Experts of a small language model: vocabulary 28752.
Below are experts of layer 2 (counted from 0) of a mixture-of-experts language model. Rows are named down (a neuron's output weights, with its number) and show model dimensions 128-255. Each number is 128 + 24 x the weight over its row's rms, rounded and kept within 0 to 255. Numbers have three digits each.
Before each expert's rows: "raises" lists some tokens whose logits its average output raises strongly, later layers aside; "comes before" lists some tokens at least twice as common just after its tokens as in all text. This comes from a sample of Wikipedia text that the model never trained on. Tokens count by the router's weight.

# expert 49
raises: "\n", "-", "|", "In", "For", "The"
comes before: "\n", "-", "|", "The", "In", "On"
down0:098147124102165143159113125148175112154046113130143113120106138161093136143129144157092142124080146140153089110147178169130112165118096136110131108133131113132181137174140113086114137146182143182119068127108186102109114126113124159109129131137129111147116176101106100126178115111165071139127076116106131119144166119082119111119165109112075129110131113124103104153155162170126113157140
down1:151144159126121113083124160113066114119174131130131085174130144175113137115108152195131151149110125121158155137108120148148089134105113171128141122142119145152148150107129172138137153176138108146122133139135125126144118106069091117150098128112117116086139108150126127177144091134094190172095094169139119142098138103118149140115109110139130109154146142164131160128138123101098129136055
down2:114117157118131142141109139129117158166105131163147133102136124140128146142117113128140103127100086118116128105176161146136141131157174157129153092108101148189108119096138166102100145123135139141138085078129092141173114147139067109117142118110112103086149101150167157109156128096112122169142149140093131154120104150119139150156117104147130157137064151145082101112159137103137135151161
down3:189134157131103125145117139154103155108149123124135114103111155118115097106138109101096123136098116119080111173138153160147148158151148105120160130124128130105112153135094111136095118108116115137138105155114124143116167165126134138150122134109124151114086122144119139089108087139145192106136149122101129084138139165116108094119128124154150160156160121122167125113107153126122181130053
down4:082142139108109172070147152127130088117147115115135129108163124132123149158153108106171097122163086128151099145112125135115159092127131074109127137136111111118097134162135131131110162143092085129122122108127102123159115119147145144132144188076155134153126116115129092112136099090138126095085142117136148122141134124177120108131163141110153117131146106132151119189140125072124159132126
down5:109131116082144129132112123141119144184122119122145097154135178118125133159112103170135103117108144168131101095168131162100105155140137145151143096142084131125135121172140136093121145127103097156129115176143131165131123122130128118166085110114158119137122122165112129096160105179122143129094124180094125105100079090135142137143161144114161107105143176132116106075131096150153159154118
down6:152140140151127099120124113121130149124102133115118123112130110121151100147122129137115165123164107122123121176120099131111144128090094090094130162126111132143133121176138139112104108096140163097137132110170174175141140128136119121133099109106133097142147159132192089131135144143164115168096160135082122120162170142139155114108152139076092109151119159128139098144171162104109155090079

# expert 17
raises: " ", "\n", " —", " 13", " 6", " —N/a"
comes before: " ", "\n", " Nominated", " 1", " —", " The"
down1:086086111127131140141124133147087132184129079107138172098134087181158114138157088121148150106111116195091121090161058158087119133140113127112122125122110095070160123148119116159124088110099073138124108100158135114110153139164126154119137157131113125098125138103123154104150117109123145139125115090114131095098087173086152124092128156153130124173102145155124124147131137121096127124103
down2:109104122117109178081104108170166126160112124140173125128096170112118130156155149140079087127104152170123098110144108114105165157113139112115116170144145120147174103122114143120106105136095101160141141124110118105130103137130115159156118109139138109112097130124113135170133128137101173118142153144120131130104140164130119119135137176102129135143122103114165127097121154102147155102124
down3:118124131122090133113118154136211121163085132131161166109131165126163147123098134095152129116124129163133141122161104131103161136122082116135093178144091131141107134144169155078163087114135085120144138102139126105095118152143111126138121147132113130142105153143103080147126152120148126135119146115126102104115139139133123126170129167128114109112071146137111141114102092098116171150132
down4:156098113163141134120176140110163141108110128160119137138132134114103116112166138133113162127088140114105122109136117086149106160099114133172141129116138126134089125136127057090124109131127160157171146115136144136159065135134120114109128153089149125115072068058135090110155097090120154117135116139126107140121102107093135123101093126111115146138138116159146120106150150165157149114108
down5:125137092131136112150094109154114161114142110172154101094085110082133110135114145136152149135103097123180152132113130140138106140118155104146119137116156109142141115194112150131112126121128150088147144111132120161149118142098161143183109106127142099142103138119132098134164126105053135147127155138110143146106138172129147067102075074135134140117135108157129115113152180097124126125145
down6:127143132127132134102168156129099158177137139129147101103129082117133164164153111160108121140101185113153124135139121135092170111109126104095104054105131146142157165099151142110112082142159108107149161104141186120142164149179152135106108081162122098117139129106119136142118152076087130154071125127083145133092127144123125157126079155166149168161143153110114161099096092115131129100096
down7:104107097125091109111145101087118126147119141140146064113124110102119135130149118118131093117141132180133105146169117174104153124143133128124105129122114135147160144143149108166106143112114125129136149129180136114162113123104122106099145127150118131075102082149152151111201174128116135082125149126110147123120128153114109135156122135113115152150140133085138091111113151071132120142112

# expert 8
raises: "==", "===", "==Personal", "In", "==S", "==A"
comes before: "The", "==", "In", "=", "===", "|"
down0:136110129106111103144154119127121125150115113122140153132117162151106129141123140103141126128135091136153141115124109136107111141127162132108112149131101134109106135128173149114154118132134152128126146159119086084112150118132162154117140147122106114116110107135099133160131130108180120138145129099135136148106081145136159165137152187161115128112122138125144132194117080094142143153180
down1:080155096121152134162156118081112131107169116126126098146127116094132127113155148112131125151099092155126078136089126159143131115137111149127079129141212147123119093140166113107110106129150127141117071170157134099097144086149118122076115134145127133089129156143097097102100115129118142132137139126123143097100130213117116132129118162102163169140107099157141116127136144163107122140135
down2:103140137111149063130134144165128131137118128127107180121139145103121120136116127115118120155159127108090109163108126118174139142109112133140142194123149176116099146105116132153132127084059125120120152130177182157097135094108128171135105150102082141138101122138167094126111118116121114100141186151101108153108114124099076146110123144112138163186131139154131112100126140154122138146149
down3:117160114097143135126089144094128117125095132181136157136127128168134130096098138135165149148187076090166105145113164146107140102117117118134122130149153109131160127137132137061124107131109124151150103122129144157104105118099148157141086122099138129105122106126131144144123112074102131114135138082103138138107157151144159109115125104110137140111130090113146107098108057113112138145153
down4:128127131077123145119167128180187122149100104148106125128126146143126128139133111107103159140138116121059134157137106100136164130111166140136127115111145135125113146055165155100145070123125140085151115112160107134105138132105131161106145156120092159115134132149105124107058104128171165162113158112144136120139148125117139135126123112116150190148143110129135102128106105080133121124131
down5:154153129143123115087138147122115143164123129126084174101126156126129134129106134088115139109085108079110157117127157135191153177147166139103123107105105133122102141146121122138161139155122132133102132129155102117133102133126112114107142142161090113121178153162151143098110138116102128204139082120130165116171128169105107104112109161130174160141117150124110117113105118128139121124081
down6:144147135134124133114143150148077116160120116125108103151124137122120143147164111145123133143136113101051098145160142120184110099123161121167168100148124140094107150136112161098143140149101087090145161147157171130116135155099114110137164122170139143133126090154102149099114117110133152118158149151121098108140095106139100146123118157104106135123154164124104101116140160171108134119136

# expert 11
raises: " he", " they", " she", " it", " the", " there"
comes before: " he", " the", " it", " they", " she", " was"
down17:103145172103177127146145058126144152143118121096157096132140104160108172119151116089167143135063121117122109101133094129107121094148137164114118124065129129132112150118146142137104102135143158140141140153128128080125089106133139150119141118080161124170113153114092161161108155143142078117115114106155092089074130124146142131125188157118121111133137113154146119139155171128130103115162
down18:155147136079149144110138145121079125136131141096150096120156151173115133158089105117121132132052125078156112090127149127123130133119123134102123128154191129118144137156105163116100154122138109130163120154131129112117095110107139141124174177135148145142171145108160116153125134131153145137103145119132166147131133129115135161145112120129121105105137138137084089157129133107165124125138
down19:158105130139156160126100172130097118162126160152095142110119090128127160113057155145148173128169125149141116125115152106128202098185149099113123124143141103092132138162142074119083104090095096111162126117133122117091106113131118139148117121127138133129095103107151146138095168153137125135125154115168136086122109081161083123117137129128149148079082129104150132105134157136116123121157
down20:157043093115129151145124100119109172124102152166099152106139129128147136150136111150137165125157149137112122119154146115133116093174115134134157086139187102084157125153131143115149121124127121145119154087178130121113110147126130072159128125141108156144109118109104131117134122103138118110090173096128172143132156148121133084133084141076166123107092098130150118176104110119138184130096
down21:133084139096133133125146100159117136123103156141108094117143154095117121097124094153110177084104133119158110173105138156151142077124129117154161111142113127110133129151143091133081122125165108077138153145172143106132119141144151129128129145140134077138160114087112136057130125120128130111144172106149145097148137125126106096150090140134123119145119134106136139161136140115138108119094
down22:141086138132124142126095168154105154109130159127130106115100136118118125108114127131128138183149175123154139167120148105135107140072141108198150118145142134141156133127116112116099123178133160078133108124126163120173101161113088085121141133148160119133122111133107120126143109134168134148145140143156128130086114101158086130112082156096152121127119121165103142136124103108154107120164
down23:142111120098134112158128119148151155164113137112135099081129143164108104101112116101082099135137146154157096151113164118133134152122103063119157097077147077136113120163123144114130157167117108122122101100118183108111160109112114109136092144133138153067122128131147114133158142178108085144098132119135172137070097183154124106111119119099151156158135083121154117145119166113121087146150

# expert 26
raises: " ", " S", " The"
comes before: " ", " 0", " 1", " 2", " 3", " Candidate"
down0:152109155120117147157122156141101078089181112108154083086183155134111156071134134140102118110156135109124112144134133091132136107159086128104120144112095168121156117130123116124140119111115143080126154151124117142149101093148138158112079137163144125121118126144094091158135160124106140105132109154109162112113107079135130152112113155142121104160145100154118124140155174114107161176123
down1:096106118102108163185107103145140158126141141173122133115113111133106170100122113157130141107150138109125127140154105126117158100142107173154140194140146108133104116107099131117122108117111117141125135137115155142141187136148054180140123136126147134126117098132124118121141162141174179125129096110144133103113171105134124127119109139102174116166141132135150130118140137127155087141141
down2:104145121127116152123149119105132121143102078123128147155143191139096145131158166133086112152139146147126099137125139107105146112075143109140145147106137109164189093141170135138089116138107136116159122115086152123147115131097081117116155101143177152150132163123133138085123133133134155128100126114136112125147161091127179094115150148088110133086116124140135102130123125097130129091167
down3:140186124147145106112136138120125171166096160092131127086123098176149110116106119106122083142109163113168141118132098131155129178153153091106155115104116106178119100138110113095138152132113155132140128124120119139116132151133088106135114114139132120134123097146104082138160149150146109134086142092110145135138171123107118132126124145158130127130112107105188083188097114086169160153141
down4:166142121100143118133167147087113136139125132146105123106146119109131118140189163155104155112128142121148108078154142120128110116202118127107112127098125105120119128086149098124158099150124113150134183121126138143158146167146165170161122145127120141102118137130111121123128137141139141188127119179179075097117160138120104114107135117187128132132091097106117154142167153124115051097167
down5:120144096143132188149091115122060118136128153073070094134119081140088109137099113116114094117155133150119125142124154135145133147091149148130122090142110124129129130150110127118104163166148128135080145101118127138157187123157145145176122142168150124178152114089157131113124124103163158137123115130130110124117137145130166120113153084143129115089106132131096129126135119098155119175118
down6:168139094085110131163126141124141120151135127132125088133121092130136167121137140110132099124167122105092112176092129122143164134140151119090123141155153114079139126120155121135112130113098124177141142129164148101142107106122090093120138103140144161141092127131136168055167114115153140137111143101118114070100145136156128110163096155119117118117186133139133136127108099145090121139149

# expert 4
raises: "|", "-", "\n", "e", "Sub", "—"
comes before: "|", "-", "\n", "|---|---|---|---|---|---|", "|---|---|---|---|", "|---|---|---|"
down0:158134125133166117109098121114100126137145070124118169083126136168092125132161121143133124131107132124180137113145162082144138188154142113077131137091176176145179079145133133154098135062107117135153100127161143115181155141140138178121146146080145129105131135130094111121117134105141103118142146151125153108085144115141137104137131143114122142141121167135109137135147128150115076110095
down1:146135134103117147114113142131121151142168171114175077157145133123122128126114103110124132146134106117097130153080176124144131138156146172144135110120125171084195074127149133120104098151146117119099133078144129140111136109106125111177123172173175130148095118150110175150121138108107111100151144099158162124104117128113135126143144102137155126159164107153116116122097157149082092167103
down2:107170085133134080057116142128140117110170161079142139138144089114119134146154131146149081123127136137188128098142123131140116149162137123115141120148136142111152116100130137160128173145140151133103106132122097117139137097137144087108121135148118151126165094123093161121151126123168112120105124093129142091126114123144120155104147095152150151145091134135151140112116127124115165062134
down3:104135157140156143177154114077166117072134130158126106133112123197095130112149174097126163096065124111155152116120117096134134166151132112140127063151112114122156133114117100135119118150132101112120106160145113166135134109132101159138094098161134144086126046116181110100118184116109109143150112145119116098086128131166141113113100133137156136139130122119126141129116119140096091132096
down4:117124126115113089144120144137109133138111148097152081156135132139079110136123096139121154134140087181143117126121144170124083135132131168127106131127150141137143128067099101139138100077129078130171122131118142146102101111159128145136155105160127161158124126133153140117145125150156179113148131095136125114140085110134119131115100117093141110119117117123127147168113065104121110123106
down5:171141116084100140118184107140114142088153097103147095109149132151124070123161137101140150134128167139116119097088142112104076151075116133156090148147135112137175118166163119142086139143136120126142114116150083158191128149126124107139105095119105127113114145113134146122120141143126149150139169113097128135105130144134175109153146115134144124182192138141110142130104112125097095095152
down6:119103135137149130155137182137100131129106147158144101113131102129131156154145150153170114166173162086086146094135172124133139136097126175088118149127163099106127117142131120119094126125097151125137150148138141103093126172151121158132089121144136114103104143107127153125145134188094153090103152107164102108065093154124131116100117099125104113101102151154117155135135114106140121134118

# expert 0
raises: " the", " a", " his", " its", " their", " an"
comes before: " the", " a", " his", " an", " their", " its"
down1:120131180111127093148133158093103181124132094125185142143174068142150141120128086141116084157133155095110115139121109136092163143105133142127124113150177104094119157138119125143140119128121156113128167123125121106146141176130119122134133145134093115163158145115120139149144111139155121117129131148148139138095152085141109122128123133098096122116138101130101103152147105139184133117142
down2:127131118174111125075114108120165118116182105082173128111139135134106131153133102109132145097143140105114165151097095116134126121134148130078142141122144134163098084136110121119099174166116102110150097133159133099136087125152103112128084139118135080132148173179155170083089145078150163137078139162161152117148116124138118146141160127097143088132103114112133134136157130108142151151113
down3:135120142162107113124108136127095139123135130149152110119163182124113092117115126100099141132133124166139119110142117125203139136058111140122167139093125121131132098113150112111158168096116101117134101141120144133169126098167125123126151146133138112109134147168146119130120123127128115127114097120113141173094144116091146130149145139155121114133154110165109117150105158165117148142166
down4:094116123094102106142130121161106133090110139170118104174172110154173127120144136105138091133149138121128163127089147153081101107092118162080092171110129110150126131149093145111102156110131086122159156119133120109123132116105154140136130104122148150138140122110110111171110144077078151139130097128165111147100160165107093125141099136152104130156171157156147110109129136106151133117144
down5:105136132148137169114119111127148116139131128136140120105167131139112120120113129103121113103155137103136164140105147098119142117168129134106094094125132128111156089091166105117119136148132174115146123136130107102120102141119109132135116159095101112121077138115124115133102132120135155103123164162099121110155107132117104146116164132133107115135080153111169130129114169155123098081122
down6:130159143158086087143162112173115123127111084104157133147133156124148191124082123121135130132096129103157133136151119174136139118109144150091109102131127110124152131129126140126121147171089130120122118110121144100178109134115126123117150108114147136116126128130118116087137156125122150135146140141115125065108169104099095128137105109102152127153150138145101110183140151116151110091114
down7:123151111128152116154109160145142133069173126107137113140149145150076115173140142177121089125138150156133115090089136103112104170119111137119148164123125126118127097127105080150121117121096108118162150161152122111146111129166114120103147134167128151114146171100159142073096110115080066158137144117124136114141144092130138169107129093163127168156153128136139116131153100114113163127088

# expert 53
raises: ",000", "7,", "8,", "9,", "5,", "th,"
comes before: " |", " km", "1%", "4%", "7%", "3%"
down1:131118118121105112117113119116174134118126136111117139132156127102142132149145108117092117124108140097158136101156127131125156162096113136105126145124140124111138115101099085076139093089143119137142126147090130146136121135145122147137134110109141125140145108142136116149122155163106124093142160099161111147099122173115122189153128077148151136122110114069114124127128158150136115164134
down2:116136133165098121182085148127110143149169116093108157121143119147143089109162144126110116126100100123180150118132123115089111133127136097102131116125116093155139128130112108100100152101141118158124099130102079159073149176136146151124117106120140107116139134090095131146151131115118161156139150161145132145118127095174101121142152085146130100110144136143125111140109132071176141111137
down3:109126094156047124163163135138120132148099124148096105122095150124111181136135108115105135119096142116172112083121113117138091127076062149102138144098143154133130165175088135126119143133124135131120138148113111133115156130112124119107116100157137114110084155101125141058127121136152145119152144116147137109143134108134134127114062134138145140136094160077186141139081143139127136097128
down4:132126126185103106074151106137128126106133120106083102182144079131124137180144131098132126098108107164180141135128146094111106131109150125168107140109168131149153119115091145119120156155116172106152113110138110122167129086121151121135111096105139126116093127137153150117126110154091138152097095093122088155118117162106108148146138144117095137104173112097128129174130145162118155133127
down5:131107109155147113138137141137132129165164125162113159123105119148148121107107147149148127110096170118134166094131126132143115138109117088134117105105116159124150116169118098145126119129129124123112152120149127137081170109150110158131141123129134168174135153151126153146140166083134145137153082113066113109155116096121146136089123126128145162156117127137086160137144143145159119126131
down6:174159146103120113120105095152132114090131124132134132150133111106142115155103117149101119158119127094126158134162144161125144161110161121151145156115149116131106102107159161080155108131081105131139161108177156119106129179143107119161122160102111127146134134125097156113144165120101182130146139155090142149198110104097099123173097174116089139157127128146129141143119129106107099156137
down7:155110096146136173101178121154143097117141156118129195100149139104119137150208112106080129123103151168140137128108136143128169130147161121087106105146145158098115110128088151058158158149126129153096068152134148108128142117113105126134111098149118163133116096123143109104131163111129126166118150108115120120137116141114153143144131124165081110056190128156120098102104141131155108134101

# expert 24
raises: " the", " a", " an", " be", " both", " its"
comes before: " the", " be", " a", " his", " have", " their"
down1:131129094122135172099114141096173130124077145200103124160132099146168126117123138159126120099171112172166129122086119109080126124145126123162109134115122127147135166135119100101119144118122125166125124118102122155089098144124170147099122128150150137163091126128137163150143107095139095109090121134116092154131099091107130100086143128149133135110142086127165130113135111173127123141191
down2:150096181111115097135152149124149165112135140165071093110122128071085131128128148095100120122095143130121120118146150142140131124148135132147121131129113129144124165148112108140173115091102169173082133167119140175119143095119150158089124147131137153148134137133110097141081108144119141110159153098140138102161164112132115157114127129107127139089169103129074134118129055145079096109149
down3:128171173108125123079123132139191126164138130141138119156136151161120125155115167105116131128124109148130118137111111166153146140141098099104162089089086141147134107143133098112151153132128166135151094146131128094130117152154105168104171142154137143133131120123131111134173128125137140140153134123114083133103074115105108156113092159120139105108078107106125072139168153119108109108159
down4:144138144152157119120123100178176124161155112123172154116109151116141111150169092121115155092115157141088160159138153151147156146120125135121117141136132127103110087130108107135084093099090111139114132153115072137129116122144119133124125137185155115162169118102116141158123099150115110090145112131130110148099137163187129097142097136124127131120097141148123147122088114142118124099113
down5:131093118131126139135131158102135165112131153121109137080144101141108118114131134095067141157156149145092102140076133123099101110153139123133148160145134131131163147104152182140132111119122102136110093140087089159111159089193150103133130162140142154145156120120131163166136095155157135142148108166155075144108102105137139123101111116170123126111099088118126144166136112100185171134150
down6:118136111121135119143143144145146130136137119132095121119140162084092186129102099117140128162152152153093133123160140103194129127187142141115094117175083121094159128173146107124160140119142075143141149161128123094159152155119113139144130131147127124117125102099156123159174105140158130100133136095107161119099117080107107132150133111093110157143116137115111119117159162100118141096141
down7:124106103124129112109111112093130160116119093122124089104108139131136099123113130118130124127129143110118155168127124164159112169114183145114141119127126131067103104150128126097106142124143122116145131140075119161132101113121151116129155128142137139123135166187165141117111096096131112109163146117109162136140152130120113151106115126135165173148148149131119109114135102134104169080089

# expert 12
raises: " the", " his", " its", " their", " other", " her"
comes before: " the", " a", " other", " his", " its", " their"
down0:125157111103164186108130145121117148158139136128124121089123123144096098140148113151064140099117161119174146108145109156096155153171149141127138129127166110148127126150114180133145153151127144113134116077118070130117140141152117134102175130139081121109061115160095158134121130120138155106133148112138087129119119110090101129157136114124193141115100147142088174114147107136108132136138
down1:102137109136139109156152116129112156140151081139158123125127143097156154121089132112089094117112145072105099133079113125126095135089127097108174109134113148121127166132145117089067140144144109096115095130116172129112118147139108123138188118156151127113118151117082136162129119148107159127117129109110126158115108148192132119120132136167129113135152140178116134124096155123126163159135
down2:086109096111102096122119148138144118123110137127117112116116151099110152083145107160119111142128106141109178113145139109122151132092158078148155140111131107132145151077162158069141112146159127072114157109120098108098063105190129174127160093116101112097116119077156134150130114115122133153169112152118167103106123076098117139101135123169138152124144120152118108124133080148170122148114
down3:133165110120165087134121138183202139150151089132131109127124069088125096135113130076132139136132127099119172106141141094119135088127145130095103123131138123139138108136148131145154150162111127136090146091132109114141118139111135163124066117121117118150120125161109128135174101122115115090094107135139113095126147129159084150127119131141136139117096127138131132135156087129102115119083
down4:130151132131155098124127111122118159160148079145164139104156118137099104192140151111115108112167110114150151116124169099111135136153134138148083138105137084162131145121127104148107114180155158113116153120110152128166105143123133097146089143136096105157076082123115104074129161127106115128106095147121158114120132123163125129112185113157158141130157122090184147132183157106083109136123
down5:106084124107126101098109145143153148162133124130135115114146148127097145132136105137157146181119140113125120109140113122130135105149110119166118117087120124133130112162094102128116140129104172189135135161092160142155152119166122120136100171148136153176112129085146079113128122109127108135139126123149160107158083111134105144112133147144124132142114163096149109111118135131113121147133
down6:108173088146111129123089100154125113104082131169109096066131110124120165138143149185118134137150105144102137097105150115133130132157192122130111157079144137147122149131114120088142123159134125136122115117102137142102142166147135189080111127122151146141133127156121138154108099120152111135135115112148125116100123155099144144157131126121171121073149135184117160150090074131110141106169

# expert 36
raises: " was", " also", " is", " had", " first", " began"
comes before: " was", " is", " had", " has", " were", " also"
down16:167121154095133140129108107120135111135107131129130106076126127112125131136148181147146113137164109127095159111107106134159159147145119120150098109123144147161152147087133139130143137173104113104129130156135120144133128088134135101104095147115135127141161133142098134135111162137142080125125120116166126135088141139175165129134151164065102156111111157116160117131137116124143132091102
down17:112114186112099154120098148083094121125116142131173157142095171111140126122148129137160153136129141151161137106155121080139162091094146143082094114181089110135107120124135090166149118152129147160105171161136119153130109132152123063148102132154104092119105157085131125146167135141131096128091090136119140106090102158161138134091125102153133125073106147088129118070109129112115141100149
down18:109116094109116108125089087098145149133143107142137129126090117126126100120135136163073143129122111094141100154138149106123113099126143067142089146127153096129141189129120146098108062099155121087141085076138115131104113118157134095136140163105126169096141109100155118143158136143119100152131120142120128145127144106140120154157118186155136155176169130141135130080189136128098144177175
down19:114139151162127141112136126120084143101147138160140111123154143133110172106123177099097131151098114075115109127117137183133095105111109143147171118150127131107116132150126112072134136113138113111166145146169164132131127091142148087160158133104117158114102151113126116167134172155126149168118156107161147162156130134163096163114096110137120135099150098121119113154114148077154121126109
down20:138119157105114126134152089122094131142127157153138158120139085140121117135107168140121148099075138138125117135125141099112110146181125146164114121116150131134123074151157115126104141147090156140165113116170129145109126134107131111093141135095126107121147133156139134095129079060142140092096128104128089108122162168109155134087130094141122123107112136116131126143156074106113121108139
down21:147099100136145168120136116140093128109091155131146088121111115089147120129130130097102147099126178114111138126149153090172090159147099089073125153139095148165135120135154146137113103119154136138118159120074081171137132115078126163109152144115111106139105085141119109112127145083197126121173136141101144131101093152146100098145135112164083113136125096104144117126091079149127147145120
down22:166074115104135141131133085116089151135101104151142136109132116131132103120136115140134102129130131140147167103116142145108113125144143089107065136170114131139109153127104103102126136116126150123132104180123104132127173104102065110183131147150099142169100142159121143154138103120120166089118108097077127151078081173133133168084161154129137123152135129082079137110111132114161173171124

# expert 18
raises: " 11", " 10", " 13", " 12", " (Gls)", " 9"
comes before: " |", " (0)", " (Gls)", " Apps", " (1)", " by:"
down0:087094135093158107179127141112131163160128106152190139120137120147172127118113151146113100107141120119157139147160138154093152099091131138116116122157127103091135142133151124159134131125128126131072132091128130112176086128097096139121192120130147118077143102108102075126140109079113139135144149149116153135138136115139152139145091148124162163168131119071144144142109156156114133152114
down1:121113098134178162124139132111128128136114122111116110087120104105136143126143130170144141102131158116093145127139093125114128143124147176091118143091146122085132116130145121146152109141145121105180078119160139157130107150149090126146147117111145121126160115134120126104098161117120108086130152145147142176125098133099158147101064100142139094120148093141141119119117151117135071149112
down2:126115125142130154151143133146102134133137072136109114140127141141118134157115153131121100142134158090112111152118085138122166121086166136143114141106103102102178162114149118145077116120104096151104123151140112133121103171147142108109116108104110078128185126118133149156141122154072118132123149133148094106183144117096111106146120114141140156133133082174145097162127157117091112088165
down3:158123104108150122087100129130147135145114186120145142142125127130131117130095179115115113144124125158107099071104139091116126157104123147145110172112189135129095130101160057136153097103183129140136105139111137077100144160115124112101123121155129123110107125137154089169128134104132102115171148108153107103162152148118120175166069164135120171066160096183105150115092129120117116133137
down4:141126183111149113146125133088164093110127130177138088089132107130125139111123120136169158160119148147180151132116126149138146157118145116135138148098160159161136115115118146124126109148132120179085111171126094130108116123083121161120080146116112142174106117140130156117095135101134115137137117120117094118135132126148131176122109133128087116116125132124097132156128115097123127102099
down5:153118134146129119141192096162144144145143137119099162161120132122146085096091086164089133130136134107101167106127133098108123082128170071071150141126103168121092170084095098134146110121151111166135095130132152144129113133112113154114130136149110112138095169087102142126134110141141108153112092119138128134086180123139108173141110129179123124151050143070131105119154160137108122125145
down6:126155139132162119161145113137091116143140134150171165129165118108126138116154126120116122146151113106093129094137101108135134169097131139107122149131104137141108121106149118092106072116125112131139062132107113121178144145127106089163097122130071184127138145093097101106128127158104150096107138126136143143109173133112121089093121157124140132139119156138108125128125111123110184136165